python train.py --hidden_act="clamped_swiglu" --normalize_top_k=false --balance_loss=0.00233 --init_std_router=0.0191 --lr_router=0.00061 --num_key_value_heads=12 --head_dim=32 --rope_theta=10000.0 --attn_scale=0.177 --warmup_steps=50 --schedule="wsd" --decay_fraction=0.562 --doc_mask=true --max_steps=5230 --dataset="wikipedia_en"
Below are experts of layer 8 (counted from 0) of a mixture-of-experts language model. Rows are named router (the router's row for the expert), gate (a neuron's input weights, with its number), up (a neuron's input weights, with its number), down (a neuron's output weights, with its number) and show model dimensions 480-527. Each number is 200 + 40 x the weight over its row's rms, rounded and kept within 0 to 999.
After each expert's rows: a language model's description of what the expert responds to; "raises" lists some tokens whose logits its average output raises strongly, later layers aside. This comes from a sample of Wikipedia text that the model never trained on.

# expert 4
router,193,151,193,300,152,124,132,256,218,172,171,224,159,189,162,250,232,184,217,224,152,250,217,158,158,206,172,209,230,157,210,199,255,204,155,191,208,145,170,225,149,201,150,176,168,253,209,209
gate6,167,194,194,307,227,270,191,194,185,254,201,252,216,238,187,231,152,184,141,248,136,208,268,129,188,150,132,194,234,271,211,122,216,237,156,205,178,200,223,261,199,132,183,247,101,212,212,254
up6,159,194,250,236,265,230,262,193,123,257,208,234,172,316,214,235,203,118,189,213,197,248,189,191,220,150,144,186,242,238,254,197,278,210,206,239,200,230,119,248,218,165,183,174,159,135,205,246
down6,190,159,231,175,199,210,161,211,233,206,169,181,144,189,208,182,188,235,290,226,154,154,188,263,236,171,224,186,184,202,172,206,250,178,212,178,197,258,229,219,190,175,150,200,239,168,204,269
gate7,131,225,188,185,207,147,107,130,154,194,249,270,280,251,155,180,177,198,251,141,210,260,220,192,163,199,152,186,250,168,223,257,199,224,197,221,163,153,117,214,189,191,188,224,164,157,154,190
up7,197,140,185,225,226,125,166,135,234,210,244,224,227,202,157,218,206,248,213,194,246,244,168,250,201,182,164,200,222,181,164,189,157,236,149,184,158,104,183,243,236,274,186,192,207,171,202,174
down7,231,167,256,206,224,107,225,170,227,178,198,206,191,166,211,265,241,218,279,237,249,222,208,212,171,203,178,223,195,144,256,214,176,182,246,142,161,167,226,158,276,185,155,193,248,176,227,215
gate8,182,201,188,190,138,188,230,207,180,213,173,221,234,180,191,227,229,253,205,208,250,213,205,209,175,184,299,165,234,244,218,216,205,290,249,141,162,270,190,173,202,191,166,240,248,157,187,209
up8,183,230,204,198,228,197,215,146,212,225,224,180,184,260,215,185,232,244,144,188,291,207,238,287,190,138,265,207,253,187,250,235,175,152,214,167,209,201,196,165,157,188,167,193,195,216,184,195
down8,153,171,155,222,179,210,171,223,237,258,163,218,177,171,209,188,187,258,185,183,187,209,260,201,220,161,162,210,178,203,251,212,195,195,131,182,234,172,170,143,197,195,100,220,286,221,137,264
gate9,199,246,191,140,166,174,195,155,254,222,213,139,268,248,226,140,227,175,234,185,247,161,216,188,246,226,184,218,283,147,217,228,268,154,221,176,195,221,225,153,172,197,166,231,188,173,221,218
up9,165,244,231,236,213,184,136,225,158,243,230,179,189,177,164,160,142,185,233,160,255,120,221,175,291,198,218,213,248,165,197,253,240,224,56,170,233,181,178,197,200,197,188,181,202,298,192,158
down9,175,151,225,233,164,258,230,228,173,186,248,175,197,155,201,152,216,217,181,211,75,162,183,211,246,230,125,178,193,140,142,205,245,191,196,278,197,185,157,198,249,201,165,139,144,222,222,193
gate10,229,179,185,158,260,201,204,204,223,240,191,146,165,224,139,117,245,176,248,272,169,144,193,289,263,246,133,87,205,239,236,221,175,247,133,234,199,219,172,241,163,197,144,229,220,193,182,170
up10,160,242,173,156,206,215,247,168,208,190,186,191,221,194,125,223,193,229,200,247,195,240,176,178,218,226,156,229,171,205,199,143,167,292,172,181,174,241,190,134,171,231,229,203,209,163,196,202
down10,247,194,233,182,208,180,232,162,167,123,184,166,174,236,185,307,242,227,188,239,173,282,306,178,214,196,187,212,186,148,164,254,88,235,212,158,240,232,171,239,253,255,259,239,229,198,208,222
gate11,231,209,166,181,144,132,149,144,229,250,178,143,215,141,221,134,224,176,146,197,191,192,262,236,206,149,199,213,181,175,209,121,244,215,161,155,206,212,140,249,152,229,135,220,236,181,248,154
up11,167,161,140,185,163,111,161,139,176,211,167,136,222,142,212,240,217,194,183,167,151,202,218,234,145,156,124,160,161,197,248,160,194,225,173,171,189,209,199,241,193,193,150,185,222,207,294,170
down11,253,173,248,222,208,196,237,191,270,234,184,205,283,197,147,260,142,216,207,136,185,139,126,201,109,107,162,161,199,199,146,169,184,255,194,223,182,173,238,195,184,272,204,270,205,211,218,237
gate12,215,171,144,87,239,198,184,179,161,203,227,89,164,261,138,183,199,182,268,165,194,127,206,208,105,170,175,204,173,187,160,216,161,258,244,212,163,201,226,196,171,190,75,187,173,126,226,208
up12,152,175,227,191,193,196,198,174,196,173,201,131,231,202,180,201,190,224,172,140,162,170,268,176,229,187,214,166,226,216,172,292,166,217,245,197,261,206,254,239,220,147,151,227,198,222,226,224
down12,160,198,145,209,240,220,210,199,209,203,205,179,180,169,211,248,149,185,236,160,117,235,255,223,196,129,228,169,200,243,230,275,273,201,234,159,151,175,161,178,199,148,169,172,206,219,166,186
gate13,196,230,162,200,211,187,250,291,114,226,140,176,259,239,219,226,237,197,125,292,222,215,168,201,222,170,139,206,236,261,148,217,133,184,204,229,195,182,149,207,228,225,149,188,185,207,236,172
up13,167,204,150,244,218,127,159,188,151,245,172,149,136,275,218,205,232,160,101,280,186,203,208,184,162,195,123,283,216,213,184,135,137,188,195,203,180,177,163,190,249,196,192,189,233,206,237,208
down13,168,256,170,201,234,175,182,207,181,199,161,114,213,246,242,183,243,240,197,200,182,164,203,256,172,150,185,187,256,148,199,194,261,225,138,203,195,231,161,189,232,180,287,251,227,218,162,186
Description: Apostrophes and foreign particles. Apostrophes and quote marks inside names or nicknames, foreign particles such as de, un, con, les, and syllables of non-English words.
raises: "s", " ", "-", " and", ",", " in"

# expert 10
router,234,180,172,181,112,235,215,249,217,203,237,144,157,198,235,202,174,110,223,222,218,228,144,175,181,147,274,216,173,189,216,161,142,183,125,184,134,149,161,219,150,185,234,194,207,228,219,158
gate6,179,192,208,183,302,209,189,277,191,211,205,237,267,216,159,212,163,236,171,224,220,172,224,224,189,142,207,184,226,254,123,221,227,210,111,196,186,224,281,188,170,234,181,216,163,155,245,199
up6,136,169,187,184,307,121,254,228,212,197,232,153,187,265,208,224,228,169,216,176,258,172,148,229,149,173,208,188,162,152,182,231,252,206,208,343,189,190,180,216,247,207,172,245,267,114,176,247
down6,210,145,189,267,214,254,228,203,164,219,219,165,135,94,166,186,196,181,240,172,162,206,226,257,140,249,203,226,240,177,193,147,231,235,189,224,253,224,249,167,212,281,211,163,210,167,193,305
gate7,178,207,169,239,223,129,225,161,136,224,168,206,245,251,161,179,123,182,225,162,214,200,255,207,100,181,171,176,181,223,189,188,132,207,198,244,214,223,212,197,187,189,189,180,256,239,163,213
up7,231,175,155,209,197,109,251,193,132,263,254,173,173,236,141,221,182,271,185,160,215,213,192,184,159,170,202,121,192,186,199,169,169,114,184,191,208,216,179,225,272,177,219,213,203,204,245,173
down7,176,179,250,165,226,171,184,137,191,220,240,272,211,177,149,337,225,221,205,232,160,186,214,219,203,117,147,151,201,178,252,194,163,159,142,189,212,213,262,163,200,178,245,199,200,150,179,139
gate8,245,245,151,179,167,227,183,206,148,231,194,299,219,201,246,148,203,182,179,166,202,232,168,175,124,260,238,182,168,148,181,175,184,212,258,142,242,167,172,204,229,201,177,175,225,217,186,153
up8,174,211,208,198,276,216,283,132,197,220,220,240,129,287,196,135,273,201,125,177,205,160,256,243,181,176,227,149,285,246,170,197,208,151,257,122,184,218,142,192,232,244,223,173,186,210,270,189
down8,185,184,161,218,169,248,200,217,217,240,148,147,191,199,180,196,218,245,253,150,155,187,271,102,181,162,190,244,276,169,221,275,165,286,247,207,212,166,134,116,179,209,189,230,266,243,136,189
gate9,201,222,200,150,211,217,216,150,224,259,262,172,215,196,142,119,147,177,199,192,180,179,210,172,280,143,207,170,256,221,196,231,202,205,138,137,213,212,223,217,240,196,166,254,149,256,247,203
up9,192,263,222,193,221,200,146,237,193,224,244,155,175,157,265,188,117,166,230,185,217,201,246,156,191,213,219,230,197,171,129,227,259,250,117,210,216,161,183,226,228,294,178,221,160,161,205,177
down9,196,264,209,205,144,262,198,215,131,138,204,174,230,134,240,227,213,195,228,142,150,199,207,217,175,248,203,186,156,216,238,255,178,207,169,253,213,157,248,236,242,131,154,207,187,227,244,190
gate10,229,225,160,149,204,285,185,171,206,254,175,207,201,194,217,165,266,146,245,225,255,165,182,294,226,265,119,176,190,256,214,255,189,262,183,215,204,277,117,188,188,141,101,201,194,164,164,179
up10,254,175,154,178,169,213,303,159,142,237,220,212,180,129,213,205,199,183,127,208,252,260,219,225,258,229,239,236,233,259,258,160,221,231,168,191,182,226,204,195,199,147,169,150,126,141,253,186
down10,107,264,203,201,274,159,183,232,267,142,229,136,215,200,199,235,160,230,86,204,154,266,191,154,166,182,287,192,261,92,219,233,136,243,301,206,253,146,219,213,233,220,198,266,179,166,290,169
gate11,231,80,234,171,83,216,153,170,208,236,202,162,234,184,195,97,285,266,171,194,208,181,134,215,210,213,167,171,213,159,217,194,238,148,220,175,162,190,202,250,141,236,162,189,259,171,249,182
up11,213,85,203,224,125,171,122,155,213,242,164,162,204,225,198,164,192,221,136,135,166,180,148,199,181,187,125,157,252,184,215,200,231,163,169,164,185,214,168,247,142,212,167,215,250,198,242,152
down11,237,168,116,178,157,146,188,132,187,205,160,129,178,227,197,242,156,116,183,207,195,181,173,235,158,169,166,133,212,122,210,184,214,202,170,244,108,197,238,283,217,250,225,199,179,146,189,238
gate12,217,201,221,187,149,120,257,135,161,259,231,155,187,250,238,227,163,232,190,159,208,184,205,248,189,130,196,201,129,180,184,203,167,249,250,217,202,204,272,196,167,222,233,215,180,203,202,169
up12,182,189,179,286,162,185,224,186,185,156,199,203,263,237,157,206,139,226,172,190,232,195,203,152,197,247,166,236,217,127,232,227,215,266,293,150,205,208,248,126,159,167,222,263,194,243,266,211
down12,196,122,168,151,194,252,194,197,135,111,199,223,160,250,187,249,221,125,235,220,191,274,247,180,178,176,265,224,215,187,210,219,223,109,149,137,178,199,176,199,208,225,298,189,191,162,211,188
gate13,197,207,79,187,176,236,293,236,116,203,149,142,151,239,194,247,207,212,194,248,213,240,113,208,167,139,189,172,235,271,182,245,218,215,175,214,239,240,170,145,258,239,203,222,179,160,232,231
up13,183,178,222,219,177,159,154,198,233,225,227,167,116,293,158,236,162,229,242,281,213,238,229,175,175,187,115,198,234,197,242,207,233,179,195,196,161,192,212,205,191,186,212,168,266,138,156,255
down13,175,215,220,184,183,200,168,244,216,238,220,169,166,190,239,142,199,257,176,197,209,203,198,222,240,184,159,221,233,104,144,169,276,228,240,170,206,204,187,180,202,162,206,208,244,170,142,293
Description: Name-initial syllables. Capitalized first pieces of surnames and proper names in lists and tables, such as Wal, Bro, Mal, W, plus titles like chief.
raises: "-", " ", ",", " and", " (", " in"

# expert 5
router,207,161,237,215,184,178,212,166,287,242,178,173,179,234,171,203,216,146,203,206,220,231,204,176,214,214,154,240,172,171,232,250,159,191,178,222,236,157,175,204,209,152,270,204,164,188,200,243
gate0,194,182,181,180,145,205,115,186,233,154,169,263,157,169,221,193,253,243,181,214,206,137,270,175,192,170,183,260,190,241,199,233,135,247,171,194,210,127,273,190,250,207,177,141,231,226,111,140
up0,201,231,108,226,170,151,155,226,196,191,257,207,194,206,177,185,238,288,199,169,293,146,196,147,131,156,224,186,174,214,194,190,178,198,248,258,289,160,253,216,257,250,288,181,234,180,166,134
down0,122,196,146,165,151,164,203,197,241,152,255,200,181,242,247,185,245,157,189,169,163,253,233,262,213,227,212,252,163,263,163,204,172,220,235,199,199,183,218,236,181,185,165,249,172,147,223,221
gate1,228,217,212,251,273,208,186,187,243,197,147,180,211,178,133,156,230,179,159,185,206,240,247,198,107,182,197,282,194,226,180,235,295,208,171,143,168,199,161,242,168,145,192,190,165,210,164,129
up1,266,221,163,231,213,210,206,240,242,271,215,194,173,158,125,207,214,171,187,218,183,229,209,217,135,176,180,182,209,245,203,219,216,236,207,243,155,228,246,171,215,226,197,143,137,209,212,120
down1,172,166,234,194,134,162,248,116,213,161,205,177,176,242,85,199,160,281,120,226,176,214,246,198,194,197,192,206,228,223,245,208,225,172,223,105,257,167,96,121,195,209,127,207,278,311,244,270
gate2,212,189,210,235,230,152,220,191,262,246,166,273,210,159,237,182,213,270,160,134,214,242,201,237,188,223,220,222,260,229,196,221,114,87,261,194,165,210,260,195,153,230,251,107,219,252,259,228
up2,207,154,155,166,176,199,146,237,161,159,302,225,192,161,256,212,171,171,117,157,246,179,187,176,211,171,197,215,235,263,195,192,171,178,247,259,140,182,216,182,265,197,210,178,176,230,203,261
down2,200,167,182,315,146,273,145,258,216,168,199,235,269,152,115,196,199,263,260,191,207,230,165,162,167,258,174,158,228,214,179,210,156,192,208,169,212,207,217,231,176,191,125,189,208,224,263,220
gate3,150,160,181,149,239,209,205,201,176,148,198,197,182,228,235,163,126,175,255,226,220,153,246,130,200,201,220,131,183,167,181,201,213,196,210,204,205,190,248,280,164,250,297,142,223,155,229,241
up3,228,177,114,207,213,135,230,272,179,156,225,140,209,230,204,233,237,179,164,178,162,157,205,202,218,179,210,163,184,171,215,183,242,236,170,198,193,186,211,230,229,212,254,205,195,168,228,257
down3,219,195,182,141,242,180,210,201,127,205,227,219,194,137,208,277,182,239,226,171,224,230,233,250,213,226,191,206,190,175,261,236,149,166,210,219,100,216,206,185,276,208,231,196,212,235,214,213
gate4,208,179,186,191,218,215,271,225,186,204,172,200,237,215,210,232,257,205,234,209,211,287,258,163,141,184,170,183,243,225,217,235,218,203,231,263,199,198,176,184,167,198,199,170,260,235,229,182
up4,196,226,222,216,240,177,181,222,226,228,218,203,216,174,141,262,278,199,227,149,179,244,205,139,195,231,203,257,216,191,203,245,246,159,237,197,164,178,100,209,230,182,171,158,237,143,252,206
down4,199,212,175,171,82,166,188,172,269,204,176,152,267,144,200,230,242,150,236,141,232,160,228,260,187,185,216,218,164,227,173,166,177,244,206,205,207,203,207,225,182,252,257,241,139,254,184,153
gate5,164,219,208,204,226,235,270,188,187,246,135,250,237,183,205,171,226,184,239,180,229,161,201,201,232,181,262,226,222,136,245,178,262,210,183,152,119,210,197,200,140,221,228,201,194,220,166,210
up5,166,243,170,212,208,179,252,238,170,224,101,251,218,237,171,240,284,185,229,269,252,216,156,181,264,219,243,204,243,224,243,199,146,121,210,163,165,261,256,208,146,192,152,224,164,178,182,162
down5,156,210,159,306,224,242,160,185,245,196,161,226,190,189,176,181,191,195,252,157,168,219,190,260,168,194,260,240,227,222,191,220,137,143,195,188,204,161,272,198,280,116,132,209,195,232,193,268
gate6,151,162,146,225,241,248,255,222,225,241,205,208,198,225,175,209,169,156,224,152,168,234,204,211,196,97,107,184,187,226,281,191,296,151,167,254,131,239,249,211,202,131,185,238,202,209,255,204
up6,84,170,158,277,245,168,293,236,175,239,229,132,214,275,188,174,212,126,191,170,168,217,158,209,230,133,113,154,182,206,247,145,328,165,216,277,147,178,252,297,236,214,190,187,280,205,212,207
down6,202,213,125,214,228,237,237,201,272,200,223,185,171,163,166,153,209,236,237,184,150,182,172,224,172,208,198,177,217,208,182,185,202,216,210,284,233,246,190,168,175,274,217,167,213,206,213,226
gate7,216,187,188,207,173,243,161,187,162,227,178,237,216,231,157,232,176,207,248,116,205,129,225,251,174,201,144,192,149,155,185,166,212,208,219,239,197,223,182,282,226,217,252,158,227,117,238,263
up7,233,93,179,235,164,221,202,232,194,194,289,159,222,189,222,297,218,236,205,158,172,238,206,172,183,189,140,234,191,154,223,175,161,187,138,224,148,192,192,261,155,204,181,222,177,234,266,190
down7,211,214,202,217,189,140,214,195,185,209,275,166,188,191,149,227,243,224,221,251,216,167,207,217,254,216,182,126,246,199,272,258,175,187,165,172,171,178,237,203,216,134,226,168,175,144,233,173
Description: Copulas and parentheses. Forms of be (was, is, are, been, being), opening parentheses and hyphens in compounds like Thai-American, plus word-initial pieces such as be- in beauty, behavioural.
raises: " ", "s", " and", "-", " in", ","

# expert 0
router,197,180,130,270,207,218,292,214,168,131,201,242,183,269,268,167,199,244,221,273,153,190,251,291,195,166,248,247,170,176,228,116,184,234,176,305,146,252,133,184,186,229,198,254,143,223,139,225
gate0,234,195,218,266,129,234,186,173,230,192,172,228,228,229,220,202,200,262,190,161,198,174,254,238,142,172,149,219,228,216,198,173,157,287,189,246,202,111,247,110,235,282,169,191,194,255,66,174
up0,203,246,162,199,193,217,215,210,208,217,186,231,197,205,195,243,186,193,171,135,240,222,207,194,190,222,275,227,209,292,237,187,228,169,197,171,289,168,221,154,181,191,247,150,181,187,216,200
down0,218,196,185,216,254,170,169,246,180,180,222,173,194,184,227,169,258,181,139,225,242,91,281,274,236,169,172,164,155,224,194,200,161,210,177,93,219,176,233,163,229,210,251,260,170,172,248,205
gate1,211,232,206,233,214,210,148,193,226,182,194,177,208,218,203,201,258,201,241,173,293,177,251,186,166,207,131,206,202,208,197,212,203,171,182,174,238,159,176,208,225,128,246,173,251,201,209,184
up1,234,190,147,167,164,215,137,249,255,217,241,218,166,231,186,203,234,188,211,178,168,228,106,221,142,183,233,278,150,259,227,135,173,184,143,270,168,225,194,276,172,252,174,205,170,145,245,134
down1,199,246,184,217,195,164,263,130,166,209,184,151,283,241,140,215,171,154,187,267,186,233,248,201,225,241,203,220,221,198,239,190,193,203,249,144,224,241,178,259,187,208,163,193,236,200,249,238
gate2,212,196,180,256,225,112,216,177,223,233,214,205,242,159,166,227,271,208,200,128,192,168,89,222,212,174,265,234,204,208,214,139,210,185,238,232,187,174,198,171,196,196,148,157,194,208,226,219
up2,182,196,167,138,183,240,160,236,157,172,317,288,202,211,243,217,153,168,165,207,197,186,163,169,192,157,133,187,197,168,157,238,239,138,196,195,211,222,236,208,154,200,211,200,155,213,194,285
down2,229,154,192,293,179,229,228,235,234,241,245,207,200,160,172,211,190,234,216,261,236,210,165,203,165,148,175,199,141,191,204,207,120,245,208,190,261,138,198,137,178,201,135,138,209,142,230,214
gate3,233,186,173,165,221,233,167,174,166,154,260,172,157,223,234,214,170,175,185,222,213,270,200,213,226,282,243,192,190,155,218,190,249,230,148,196,214,173,197,275,255,265,178,139,182,220,213,178
up3,233,193,187,220,189,187,215,250,161,221,233,127,211,146,174,191,159,221,162,220,134,195,250,192,211,208,239,144,229,74,304,190,262,175,171,179,134,220,217,200,255,240,220,170,151,241,257,288
down3,181,157,156,220,219,163,172,163,191,177,172,156,238,215,213,162,200,182,199,214,229,174,247,198,100,139,176,137,223,170,255,246,241,135,265,147,185,165,217,193,318,215,208,179,288,266,203,191
gate4,209,185,166,125,227,183,143,206,198,190,187,182,231,223,198,188,245,296,246,184,188,221,249,192,186,115,209,141,207,265,206,238,267,191,229,222,230,218,199,194,191,186,188,183,288,249,139,238
up4,145,204,223,199,237,150,183,200,215,217,205,162,191,187,218,227,237,243,273,199,222,178,185,154,209,177,217,246,181,160,250,195,117,199,256,227,185,244,178,172,180,193,177,186,229,174,253,199
down4,253,244,223,191,157,210,125,160,200,179,174,207,163,182,181,201,202,226,233,182,272,139,250,268,261,167,217,141,211,228,218,258,183,258,213,251,222,205,170,170,201,248,255,177,140,174,154,211
gate5,160,205,147,128,238,196,170,202,201,251,196,273,233,97,191,145,245,109,181,223,185,178,211,189,226,240,314,221,226,131,182,182,231,233,259,189,219,172,218,197,188,268,280,197,137,234,204,157
up5,197,184,183,188,159,202,207,274,158,171,197,196,165,104,230,260,265,213,211,269,201,215,197,184,208,213,293,187,259,230,197,127,136,146,244,188,157,156,289,214,192,233,183,175,219,230,188,151
down5,263,192,187,217,203,258,160,170,237,162,183,151,138,189,205,167,122,169,242,185,151,112,184,195,222,226,223,165,176,207,96,218,181,124,213,186,215,178,216,168,228,203,251,197,175,207,167,197
gate6,214,194,202,214,185,242,218,242,211,199,228,156,228,249,198,228,198,207,170,210,211,191,237,199,167,185,139,138,152,173,228,143,270,193,177,291,198,257,208,240,214,129,209,172,144,152,176,187
up6,171,187,188,189,234,213,250,281,202,173,205,159,205,239,213,200,194,193,208,157,238,204,212,209,212,143,169,138,130,211,205,152,315,206,170,294,203,263,169,205,200,143,228,202,185,166,180,183
down6,214,210,173,144,132,270,262,253,174,218,223,177,152,229,152,174,201,223,210,250,161,170,206,302,177,191,119,231,162,200,249,175,213,256,190,199,225,238,237,224,188,201,208,200,184,122,207,231
gate7,193,170,165,223,339,187,208,175,154,182,190,110,180,214,161,215,171,169,254,197,194,169,186,235,175,222,193,196,171,198,197,175,212,243,188,193,225,216,159,239,183,240,190,213,235,210,153,225
up7,183,161,149,268,210,174,171,182,159,192,299,161,178,179,137,208,169,246,246,201,264,187,260,179,228,193,186,224,217,198,209,115,178,228,163,153,178,194,122,244,187,210,196,173,196,202,227,261
down7,215,200,190,194,188,138,211,158,166,235,247,221,185,132,184,138,271,213,267,206,197,151,209,205,217,159,147,236,186,206,196,231,180,183,200,221,99,184,176,221,221,236,174,233,198,187,165,188
Description: Word-final inflections. Word-ending suffix pieces such as plural -s, -ing, -ed, -ness, plus common past-tense verbs like took, led, wrote.
raises: " ", " in", " and", ",", " the", " to"

# expert 2
router,229,202,173,211,173,267,221,259,223,182,149,130,148,211,232,220,203,170,219,236,217,223,201,232,165,173,138,191,180,205,253,154,179,243,195,123,179,142,182,160,215,116,189,243,191,218,167,172
gate0,154,228,207,235,159,155,126,174,229,148,181,276,131,183,134,234,180,225,183,243,208,234,284,174,218,200,146,174,132,232,142,113,236,264,176,247,249,220,221,172,239,173,183,118,180,223,186,144
up0,239,226,162,189,115,228,165,176,209,233,206,190,301,285,230,187,244,199,169,125,268,168,192,189,229,166,215,151,262,278,210,195,181,192,179,153,218,130,182,180,274,234,238,169,223,220,224,212
down0,233,225,213,239,212,253,195,242,189,167,239,201,200,197,176,217,257,140,143,154,182,153,219,194,128,223,249,118,158,194,149,235,187,222,242,228,233,242,233,201,157,235,228,205,174,138,181,145
gate1,255,243,194,220,206,152,195,240,195,212,159,203,229,182,197,233,200,134,226,151,207,231,226,185,171,228,211,222,263,194,219,253,196,104,239,198,151,199,228,169,190,136,249,271,214,230,212,163
up1,249,156,173,204,211,224,214,229,218,248,188,196,232,206,171,155,201,173,217,222,164,249,180,204,89,189,220,183,235,194,204,121,163,235,206,250,164,256,142,218,217,263,209,185,162,212,176,198
down1,230,156,196,143,175,198,238,144,210,195,206,199,217,180,192,205,173,179,188,197,198,209,248,153,176,230,179,257,157,200,227,168,201,197,269,114,191,220,172,245,135,176,134,235,216,262,173,195
gate2,273,213,244,213,265,118,216,198,231,257,215,269,172,202,217,211,193,242,243,118,143,203,251,211,237,156,250,175,251,189,181,179,207,200,196,186,165,226,176,184,133,249,238,208,162,200,182,234
up2,197,123,151,142,221,199,149,270,180,140,274,226,154,135,282,190,221,195,130,183,266,176,163,157,232,165,166,184,235,179,182,190,210,240,228,238,184,187,258,202,214,183,200,152,217,168,178,231
down2,139,174,246,323,106,243,170,189,194,207,193,234,246,86,165,223,157,235,207,196,244,234,218,185,182,205,288,232,204,195,191,215,202,222,165,187,225,235,182,213,181,231,188,225,177,176,322,218
gate3,243,203,214,224,215,201,161,144,202,140,262,230,191,230,185,189,147,174,207,161,219,171,250,142,215,250,129,163,157,221,131,207,263,208,199,209,206,226,201,216,223,201,206,97,228,199,271,219
up3,188,205,148,225,226,216,214,245,163,260,172,158,246,208,223,103,202,184,234,213,155,151,217,161,187,255,175,122,211,153,197,183,274,208,106,236,186,189,245,213,194,259,237,152,224,136,200,187
down3,229,214,247,148,162,231,170,110,191,173,163,151,213,165,224,223,144,209,190,184,198,169,179,185,163,268,159,226,193,173,242,192,170,183,160,172,187,80,220,175,213,171,230,155,232,201,229,200
gate4,208,196,186,153,139,150,175,128,203,207,221,219,235,217,214,178,190,194,230,152,220,211,245,137,202,153,181,75,196,249,280,219,171,173,196,177,207,177,188,200,196,211,248,236,228,244,191,225
up4,174,220,165,210,187,227,171,213,224,258,196,190,126,182,205,246,264,228,169,174,215,207,188,159,146,220,193,172,242,148,189,175,161,152,211,161,255,214,194,196,166,223,196,156,191,238,265,209
down4,235,260,196,178,185,234,207,187,201,240,206,211,209,214,212,211,183,99,248,175,220,198,262,226,251,218,214,199,167,182,196,181,180,207,217,246,195,186,189,154,184,249,292,168,98,193,159,216
gate5,191,196,248,179,212,245,225,161,158,224,235,291,226,151,221,153,193,176,211,188,223,132,218,178,237,289,163,238,194,164,219,199,193,203,145,146,195,264,214,178,165,222,214,60,179,217,207,231
up5,200,137,172,201,156,209,194,151,178,192,233,183,183,179,166,267,295,245,160,240,171,226,197,183,208,171,239,195,172,240,247,236,141,158,221,134,279,248,208,148,148,141,225,85,193,172,173,250
down5,257,167,174,227,152,180,142,262,248,158,197,212,190,219,151,165,151,221,206,232,142,176,125,224,196,180,196,227,208,275,189,190,168,166,188,183,213,154,223,222,171,185,148,177,159,191,214,209
gate6,161,197,166,215,201,220,175,237,223,195,205,142,247,224,231,244,214,195,138,216,256,235,249,218,135,162,193,167,180,128,216,238,241,211,186,174,161,210,239,320,230,145,195,263,216,176,172,177
up6,145,210,177,133,199,209,181,264,164,214,180,162,164,242,158,230,219,169,178,170,226,217,185,213,186,187,128,191,96,177,190,220,293,137,217,214,154,160,212,356,176,161,186,192,218,155,132,184
down6,158,210,180,166,130,224,250,180,171,230,194,173,224,235,187,136,223,211,271,102,102,191,203,206,171,176,134,194,161,215,216,249,123,195,221,236,121,278,229,184,168,183,246,204,223,145,225,240
gate7,212,213,183,241,259,172,141,154,255,261,208,171,243,252,102,198,86,250,242,212,236,264,233,190,185,165,135,164,142,207,206,156,251,162,254,245,239,300,171,201,191,274,206,186,186,164,150,174
up7,191,156,181,273,182,225,214,187,286,251,262,184,229,216,135,211,172,234,174,196,219,232,186,256,238,233,150,191,140,239,208,162,176,228,219,237,146,254,99,291,192,237,200,186,223,177,210,171
down7,213,144,230,143,189,232,221,212,187,167,219,225,167,179,206,257,184,176,214,190,120,149,210,221,161,207,164,167,270,224,274,179,166,238,245,228,193,157,204,161,279,180,167,148,229,164,134,266
Description: Space before numbers. Bare space tokens after commas, colons or table pipes, usually followed by digits, as in taxonomic author-year citations and birth dates.
raises: "1", "2", "s", "3", "4", "ca"